Weights of a small mixture-of-experts language model, trained from scratch on English Wikipedia: a softmax router.
Below are experts of layer 6 (counted from 0) of a mixture-of-experts language model. Rows are named router (the router's row for the expert) and show model dimensions 0-127. Each number is 500 + 50 x the weight over its row's rms, rounded and kept within 0 to 999. Numbers have three digits each.
After each expert's rows: a language model's description of what the expert responds to; "mostly gets" lists some tokens that are sent to it at least half of the time. This comes from a sample of Wikipedia text that the model never trained on.

# expert 7
router:531392459554436498494473589610511576443496491544498453470393513421513497495474500511499521520439502465501461509508537465553497477555436471553500502466422493486400502465589510427528554420428542527512475514489435540452503609538570552502522448532526525445428469449466537501451435404511439582456460540533601457486501424486543500541469405429537468446573580388502433513483441491398552491498
It responds to: Opening brackets, CJK characters. Opening parentheses and quotes after names or terms, introducing dates, acronyms or native spellings, plus Chinese, Japanese and Thai characters.
mostly gets: " '", " [", " ", " “"

# expert 29
router:441453501493501536507602451450452464603467518557445500475421536427457435519519579506473472418533467498416458506504504473435551510432492544528486392538521513525496420565460495506564436453522479482543502442485517506554595502564435554473497412479467488446528450494495521430531513607555434396413590428430479434482505419498509347518573511434450497524575456524454454510533517515484493491423
It responds to: Personal first names. Given names of people, mostly English, in lists, tables and prose, such as John, Michael, Kevin, Fred, Juan.
mostly gets: " Jean", " Robert", " Richard", " Steve", " David", " Michael"

# expert 20
router:549533560573512583465425489442486494565447436456541535511478486462429547525455538464493398421482540538488537476476413496464516548564468531564599425502416554566543482461562538480480577500563531462552482404402530523567515466513499453456444479524525488432436481463409490552497556468463550442495547471466531440487474420541528520507521605454447543531424576484534582423622463462509431438539
It responds to: Articles and determiners. The articles the, a, an and possessives his, her, their that begin noun phrases, often at sentence start or after prepositions.
mostly gets: "The", " The", " the", " a", " an", " Its"

# expert 2
router:498587526532514503531540438480497519535437534477521495476515485548547465509382601472452515446583369483515512471587482477503563478460530465587449438476496432635539450515542527509501543532585451573401561448478545490506558509505563523457586421419557518466587548527487616487477506411510420538497589501510508470507479538453491537525543528523513517504486507508452489607420456436486490560396
It responds to: Verbs in narrative. Verbs and verb endings after subjects or "to" in plot and biography narration, such as finds, decides to accept, shoot, described.
mostly gets: " find", " tells", " create", " helped", " know", " asked"

# expert 16
router:463540522548496468469499578506467413519572495449464463488608494540526447561422546585468534463559576441494424416428544545562408507455514576492455471444535423465459527450511535495513438466440483448578514499472554429505500503466490469459569490548510467491441439502612483462483438605533527467506494550532503385520393594546475480591545445525434482430577514524495438511593511565556482521523
It responds to: Mid-word letter pieces. Single letters and short pieces inside rare names and taxonomic terms, often Slavic, Romanian or Latin, e.g. Lept-est-heria, Dionisi-u, Egert-on.
mostly gets: " sq", "sq", "cz", "kov", "CC"

# expert 6
router:467448436452544507436457452478453462571503467520453603525580503522374551493438561410562485511454492551554563551516460392479591569562528527583481535521484546571441532536481507556458498492549478608583527561567481508476473499511545546607525504425463527553487566450515482570568533449456485515480439495495487483486528515440506581544618598528577599469479555482490451485497483471488454473438
It responds to: Verbs and conjunctions. Auxiliary and linking verbs and coordinating words after a subject or adjective, e.g. was, has been, became, and, or, -ly.
mostly gets: " been", " became", " has", " have", " being", " become"

# expert 18
router:378608408431520447571570445499415396407487491458540570551515519542449499475558489468555543521461522544534575516515496508451477534429546413434557494502506496490534501490541431507512550585461454512511483429517513573491524464484570501538451550503566600544367474501486567424551445449565481490534501474463521559502524565457438532420470471530461518504530465555392467589454452515485559525439
It responds to: Role and descriptor nouns. Head nouns and participles describing what a subject is, often after "was a", e.g. politician, footballer, located, based, born.
mostly gets: " located", " based", " footballer", " professor", " politician", " member"

# expert 5
router:518489459444563554452457588538561543436509535564474413446512502529543467527516429526477551498545472539440399578448425506568550461496423564464526413583461495426479528454515473430442479475474446511525551421486420477458488573470484529562540490571469517426445513576427434592453457420470438475572512475539488469474554486503497481512426572528465468426384442506551508455593489578550520524565
It responds to: Numbers in data. Numerals in tables, coordinates, addresses, vote counts and measurements, often after a pipe, colon or parenthesis, such as 39°, 120, 77 kg.
mostly gets: " 300", " 400", " 60", " 90", " 500", " 120"

# expert 17
router:442511538531490468550551520494538451677550549496554491622629508586462518486458482420575491502521510476507456449431524518455461571526577496450404437449555469453527527498453416514557501506424594469438448485541543433510441496443526402526410551537534522540525558555560454471474485472462543506474494540483483562484424484460437489468485489531436605535444453492438453515551458491532458557550
It responds to: Section heading words. Words in article section headings and infobox labels, such as History, Career, Personal, See also, awards, population, Cast.
mostly gets: "History", "Career", "Personal", "See", "disambiguation", " Occupations"

# expert 23
router:562567527546582519474424417448426494454495513584447532467572519459408506500475514389546515481429442531568515367461409504538526501529457535447498511564488467560543441509484501509470500481575486428492508465497572441506527422490461487497419481464516518529477524413441495462465582442483558501525501484459467515421521518519460658506509654461470531551480553563476463534531501421526596462443
It responds to: Quantifiers and adjectives. Determiners and adjectives right after an article, such as first, this, some, several, same, new, many.
mostly gets: " this", " some", " several", " these", " same", " new"

# expert 15
router:523480518476533462595429493488448398565494538546527542474583471548482491456450461431451504399495536470382488496481444580573501448591556444464523536454524517513508544470524445521430484510462539522521506485484438584582449421490534457439503520526546479513567436513612531580463534587466418597482481579507590563543572505595561483412468497468462506522446407465497544553473521487532489470585
It responds to: Infobox field structure. Line breaks, dashes and field labels in infoboxes and stat tables, e.g. Location, Date, Position, Venue, Opponent, Pld.
mostly gets: " Location", " Animalia", " Opponent", " Date", " Venue", " %"

# expert 22
router:499484467448406500538470572555547559606541569439524538507415467484522448646532530499528421570510592543483441527507439467473518515489467559573460541497481518408410588473448429515409444528477487477438423619556449497500490521410444513540445547568523536509467500472413401488566471525537502480464442541497502426528483472483526521486430533552577508554498490482510466524378495433513479469533
It responds to: Ranges and number punctuation. En dashes in year ranges like 2016–17, thousands commas, minus and plus signs, and month names in sports and election tables.
mostly gets: " −", "aged", "–", "′", " +", "−"

# expert 25
router:485454469491497473451521563536527485475526436434438577553519457580433509402501461494437524550529482450417601531473470604489467432383497559419463513513533495472443453499453610548488439529425579590506467575546504488490441463541504499438525533509388551560472482421509490455585486525534499563532447543540542545498539507501538471472449550531472625419605466487468505544499469551572514538422
It responds to: Closing parentheses, infobox fields. Closing parentheses after glosses or binomials before is/was, and taxonomy or biography field labels like Binomial, Born, Died, Authority.
mostly gets: " Coordinates", " Born", " Binomial", " Died", "idae", " Phylum"

# expert 0
router:513509483565516517463450538542602600541543528582541465496436429510502546432454479490531506498460499506447623514522502422580479509520441463577522459448441574528472444547446527578532506524461511508510585579529406522461529469484546439511532510516523428547437398472367432507550626548532491440461406482468465517505500488445469401571476450485534410453547472460488552491421469498496414515528
It responds to: List item separators. Colons, dashes, commas and pipes separating a name from its description in lists and tables, e.g. cast lists "Actor as Role:".
mostly gets: " :", " –", " -", ":", " include", "featuring"

# expert 9
router:572560473441550513571549521510583531600423594554543612466431561493610582464551440466463503456473507457499545572431533510581518423488507467518505538450548508517493601526489463520488517476537533501580536499467477549398526542454428541474502483465499408470524403505516470562485538464452479404552475480547453485530596466518496468524506408493523471499597591495470597484440442480568453554505
It responds to: Line-initial list markers. Dashes and pipes opening a new list line or table row, plus country codes in sports tables, e.g. GER, ENG, MF.
mostly gets: " GER", " GBR", " ENG", " FRA", " ITA", " CAN"

# expert 21
router:489535535410486518501481512497459449471514469501463522474522558503564509440403437603517439454564517566553516561475499518390527523404541513427458515538453546557504526537450532400496572472499588584455437516527468466574491544470479493443495527442491518496530648442576580434536453509521486450529521458483453562485442598420459525571427580418437565479488542554457442603490473476472466535485
It responds to: Sentence subjects. Pronouns and surname endings starting a clause as subject before a verb, e.g. he, they, which, who, "Tedders".
mostly gets: " they", " They", " he", " who", " she", " which"

# expert 11
router:509421425470371469453541503570426527554494519480437477491519506443534429583518519565471558583491523562634500463506449406583512577531514452545511512453514464477507472494498566468514476562527587450538465552461581534526534478478474454540473490549503478448514574498547513468509464553436494481520531502521434515489535370474474466421580436440506535488543522423560568347571454515533438421495
It responds to: Capitalized word starts. First capital piece of a capitalized word, above all at the start of a description line after a heading, such as Ch-ilean, C-ristina, St, Rev.
mostly gets: "Ch", "Th", " Th", " St", "Mar", "Sh"

# expert 8
router:408546483607531559385520472437401483487518472536520456546487544513544465526419487569500413484502485512599533461476524492534574481396528566555496429469488556531548416533505508513436470507514405435460518499430484491440557447557558578505443531466568510476448543488511578494534530539478473427416397443521512388603461528488426467500514597508470541533445543496504568465562564521473525514443
It responds to: Mid-word fragments. Inner pieces of longer technical or foreign words, such as catechola-min-es, zirc-on and sau-ce, plus colour words like brown, yellow, white.
mostly gets: " brown", " yellow", "umin", "bra", "top", "live"

# expert 28
router:445449581493556470448545483390444387473494523491470494507511507431558416598509545526470482479488559565493439494509483551423452438448527463504519558551483427528468469560432481507533457465569486472469491540431474608597516512505396519485481560511549456580545593535413561431543478642534477510511483586456428450581386522548482440465501540522548499534518524520512512470586545480534521532474
It responds to: Place and team name pieces. Second parts of cities, teams and universities, e.g. San Jose, Tampa Bay, Wake Forest, Stan-ford, and suffixes like -ville, -ton.
mostly gets: " Socorro", " Rovers", " Lions", "mouth", " Houston", " Athletic"

# expert 27
router:379540483450482470623634502488531505402489467544541441587541509554512456565521511505491459444566469533594538533528594552494473493398515523389483494572460516512546551512511440487523563422464498420436449523501540533521514526447497550553465562547581455543505523502595546432561470453516539565458535535421439520510548557456489505485432472489465564505475562557456427560470561518490565553435
It responds to: Domain and institution nouns. Topic nouns for fields and institutions, often ending a phrase, e.g. government, law, education, Party, Justice, soil.
mostly gets: " soil", " Railway", " economic", " Affairs", " Communist", " computer"

# expert 24
router:587426410514467564457578515446553471527508483424416469434469541515555465583550558514451445468518550476414470487576527442509432512375444558457486502474518463463462465480481571424532504472495438471572455482449516460596523518460449489485511464529491490487426616419567506462515512612492552473492435507575466468510462527468553465460578459485457508459518490502532375504661492520538447513493
It responds to: Name-initial fragments. First word pieces of surnames, given names and proper nouns split into parts, e.g. Bur(dett), Lar(ry), Hal(en), Mid.
mostly gets: " Mid", "math", " Olymp", " Griff"

# expert 14
router:528426479515395493498424481444492487440494515456483482455440463421489474512544453449501430544438441512451527479543560481497500624464482549468559516604486457481523476532512576474517520509486450427538468429556471528551496466533445473494561396453524565521480571580560441525434477499485544421460482512400494444483504471459495412506608549503525427514417584510602488464571591511416545442614
It responds to: Foreign name starts. Capitalized first syllables of foreign names and titles, especially Asian, African and Romanian ones, such as Bu-hari, Bu-charest, Ja, Ka, Mo.
mostly gets: " Si", " Ja", " Ra", " Mu", " Mo", " Ka"

# expert 31
router:490515491538575431460387450595434599474544499473539574498506509412493540457590518524540457498463510539491469542535523538472495437559521398564425541477478484545473445520530508477422515521544554440483447505507525405451487494496559532438503534572446601459559434451574488507480426515532491483549431482554560477424513407566492432517528418474580441440566467517497488442419543545485438545624
It responds to: Line breaks after headings. Line breaks following article titles, section headings or table rows, plus heading equals signs and succession box words Preceded and Succeeded.
mostly gets: "\n\n", "\n", " Succeeded"

# expert 12
router:565620549550432482481448563434538520554407490442498510537454506511389467550473600586529456557524426548506560396584475503491582504600458442492580475469532456498582458424497480523483451556506463546416581527496431557429475498437524471535515504440473485501555518440429471529452552564455449524443514461527431577481504479428575459504480476511537435503495436492491599498419486491496460429480
It responds to: Spatial prepositions. Prepositions after a noun, mostly of, in, at, throughout, across, linking to places, organizations or times.
mostly gets: " throughout", " in", " at", " across", " of", " near"

# expert 10
router:491467493506452504390602440513494540392435409541475431454446508487470481538526508565485567568508484550573511549513492458407481587518467506487563545466576545486570549409533501414519531515499443451527476477479469404480511556557491483484529502557521447550493529520547475574440517552513476515520431554492542505520552499547464495411530464481537424487354563553609544417551572461426526392504
It responds to: Word-initial prefix pieces. First pieces of split words, often prefixes after articles, as in dis-aster, re-opened, sub-ordinate, inter-, un-.
mostly gets: " inter", " re", " dis", " cr", " Inter", " un"

# expert 3
router:526525504499537538592532496509555465469607479597444453521582548444467471554525509482459441558555541458470454494488609517424471457493564532441453502584505477437511523580518524374555454511580505500476466390509540539553484506499537611561518573520493538485490498568473579439571496485529572494562583467436412571560371563567461430536468514508480562479507472494550522518525509491561514523582
It responds to: Titles and chart names. Capitalized words and closing quotes inside names of charts, awards, albums, songs and events, e.g. Billboard Hot, Best Film, Albums.
mostly gets: " Albums", " Racing", " Billboard", " LINEAR", " Records", " Girl"

# expert 30
router:486522480476539473521495418607504489408433505463516493512451537512590505490475476415576505457480567485562478470501579463427503478478507528563554515473520485536506467606550537616466602551485417493496462528518510510572551563502482498521468539530616475454516537597542518489483426463451539459493629540472450528504551554426466537387568494523428497579515554417546496521479469536415545511368
It responds to: Word-start fragments. Opening pieces of ordinary lowercase words after a determiner or possessive, e.g. fa(x), thr, compl(aints), disc(iplinary).
mostly gets: " fa", " thr", " tr", " circ", " goal", " loc"

# expert 1
router:528433476453566422574626474542422481509581460492530512531604453571505468498434442558453517543473513504457466539444463546521500414451553587503409556440554462495533546455503446502500496524464496498437436486560609541573441561551493454483475445526551506558518424592486460510502453420549543518542562565619568461461408427490483581517548537568499440566524458560472519509532493540499541515491
It responds to: Table numeric digits. Digits and percent signs inside numeric table cells, mostly after decimal points, in election results, sports times and climate tables, e.g. 2.9, 38%, 00.
mostly gets: " JPL", "%", " MPC", " Nominated", " —", "  "

# expert 19
router:553586541509451475403375516414524585514519473434496559472426473496506486447433552444495532459485463495565541491558465436520600559532441487509452461527484480492479434540565472511467553545490469570488558488518587524420409527531520431429589480411477415508597554480437469517567579522464432545443549519555514596431485439440502521508530476510574429522504431513482485535399521453544452500464
It responds to: Clause-linking conjunctions. Subordinating conjunctions, prepositions and commas opening a new clause in prose, e.g. after, because, when, However, during.
mostly gets: " when", " where", " However", " before", " after", " while"

# expert 26
router:471507473510560522436516436357532535428521521496476479533516560550519513468601503503541492497531573439464426468433427531485498470465428576533477544534540547577541534479523427575550479470557480485538578545473407476495520434558433508579589475445415492443467546469533586425581494406502425547507523511453469527569485471563517477507384596568446564532497549452516510564529571442538517559493
It responds to: Years and places. Years, decades and centuries after in or the, such as 1937, 1970s, century, plus place names, nationalities and months.
mostly gets: " century", " 1970s", " Syria", " London", " 1980s", " Italian"

# expert 4
router:610435568504532466593530485593558582553525554495558457552453474482531586483454419522481558500471480440480560399493466457493525420519541453598478560430411509553480582484591574529518482556502505439446518510548507522446529504448520441530399530477509491488550407561448449606456501467564574527478534424538587475538556490461568597545501467439475510472524493530436506506538522589538513503489
It responds to: Table cell separators. Pipe separators between cells of numeric tables in stats, census and results rows, plus infobox field words like Starring, Education, titled.
mostly gets: " Starring", " mater", " titled", " |", "frac"